config.toml
d_shared_expert = 64
norm = "layernorm"
init_std_up = 0.0527
lr_mult_up = 0.668
beta1 = 0.9
lr_head = 0.00979
Below are experts of layer 3 (counted from 0) of a mixture-of-experts language model. Rows are named gate (a neuron's input weights, with its number), up (a neuron's input weights, with its number), down (a neuron's output weights, with its number) and show model dimensions 0-191. Each number is 128 + 24 x the weight over its row's rms, rounded and kept within 0 to 255. Numbers have three digits each.
Before each expert's rows: "mostly gets" lists some tokens that are sent to it at least half of the time; "comes before" lists some tokens at least twice as common just after its tokens as in all text. This comes from a sample of Wikipedia text that the model never trained on. Tokens count by the router's weight.

# expert 12
mostly gets: " ", ")\n", " (", ".\n", " c", "\n"
comes before: "-", "|", "201", "200", "1", "2"
gate2:162112025128130142083107132145120125110104135133132119129133125110118120134106140119139143145123112135118127109161095148128134119168155127131128144146100132137115140118093139131111107141121102128148113126110088154154140150163171141132155178071141127102136135143117136124081146141143138166139113125095118124129154163143124161150152105081107106131127163116148101133130135127138114082117123112123097097146121160157117093148167120144130129084108119142181122146124139208140117135165123124099156226145142135145143095105145152171093133123140136149125133107100087108098161133134089130
up2:173131099140130118099118118153138114125150134109148101123127130109127101122117160096128161108150121124139155088145084147115174134123141111143105139111148126159127146110107160135105112126150138148121114128095111161146138126130132153179150160083119130111134140148135116146072139139132137158146101082106158125136130142160136191113161083093074159140152140109140115146100105103155148063092129121127106117118133138167156131117143084152175114105085098127154170145115140181147145116185094102091116169148144137112143100143131165123075117123138145151176117130110117118122165120118103123
down2:137112158139125082139171112169119155130147108122135143072085092145162165146197134114144178104155140133152105131114132100130104099115100141116130124097107119121144106153128122127147151120136147131138128148132165086104121108105098122117114101099140121142081146130123169121108104136114154083139109136120150156108099151132116123098125089174086181167145131112151164151120141113125123142146154135132143149129099134140149105079084142119126187113113138141152162120125145110163150144108119090121123131118148074103075121158151114114116085108126158117138112149130105125152154178150085147

# expert 33
mostly gets: " =\n\n", "′", " p", " −", " ch", " Total"
comes before: " |", " |\n", "|", "0", "1", "2"
gate2:161153121116110052109108128098095115125161127105135123116110136142102134137162146116150125110147129124111140148115139101123133118167107107136174143104155174126096111119152123144136097115170107178145129124151109090118089122120118130140169141170102133143132127159185120112134103126154172095148143090126119129135142134134164106134172152107118180096129138113148156112135086109089113155115125125171114095141118110118138125138094138099123156144179109122130137070150100069160101110137131127096121142138134096137096156136161160141140116162117143093143148094109082126093168149122132085
up2:185127129146100095143107120137152132118104137117140177110130144125124147136128188098149127147123139117113119112105121144092140114153133144133146128120149153132135144081130086162123135124137132128119121132153101098145104154111105181136153161140136108171127099175132136105119109139161150118118130098139095134108133077147139077155170159118104181121128124115191116104140099092136152085125117118140116117176077141124164123167129144117136072134154113103113121134143135122165133106118136122098141134126144116096123098191139163188084128101106122066152145122097092140114141132129113136
down2:123134119135112122148143109169129188141119140126084163108106125123135141146110113132106095130136137108113104137179107106114132115138143168140086059122096139087122127155126111113127196117079125090089151168169154185112138091127106120118142122123110157092096139137116128116146087163124114143110142147091146151123126135140137150148116141136149146112129137128131142152175168130116130123107097130110129150108156122089133070101130129135105125125137130123084157143092148151048145127169130111099142116112174131147165145137143142129121140167143082121115128176132149098109150134140094140

# expert 19
mostly gets: ")\n", "°", "\n", "″N", " a", " until"
comes before: " ", "-", "|", "201", "0", "1"
gate2:149124119144108084138147136084169106177132100097091124151133089126129161145140161117133124092105149127131114109113139122109107119104139160103121119140074148074135143141098162139094119104096113106134131106121081160128113130137121129122133179105118164166091148095144153145104139143144162135140115123135120107143113112121112080153139089100093160172129117151137147149106122166111122098102151170116172080111152119163116111101119130145082101134162149140162168164123089114138129078181150125137148137129141116076128109121099135133134127124139122134170143160182156141138139121145124145
up2:082114122126110124155152123128103143108168182100165129125125143177126078154094116154111156148137140155065153135127096155118149111185158093124099133119135152131140101143169115119164164145112118142147100175114184134110106116162156124092113096144139117097129122135130126140158105132132128112101144129108128148116150162149158177161113144136160116084106141100099123118152141100150116176154081107115119136094136155121132104162091147086157165106149082118138105114134175139107102124105107130128147127117099094144143122117129141122151131144133097085081110122126128093119107114139121138
down2:134107089122145126120128123093099091125161152132101136123140113132117155155133191095150182094146147086106089129131176129109114109136176108117107105198109144068144153121110150094133108134067102129117132147125086140139127132165139187101180141147124120129092138116114117133117129123141129144126118131146133121128147142147169116145145115103116101149132101143097126124151093127120120112124145137156184116112169110137137167109122113156113132142105196143180149145107105131118109126154132160145110109126142137161098088106113149113132116101118078086134170151131117121105124119160140121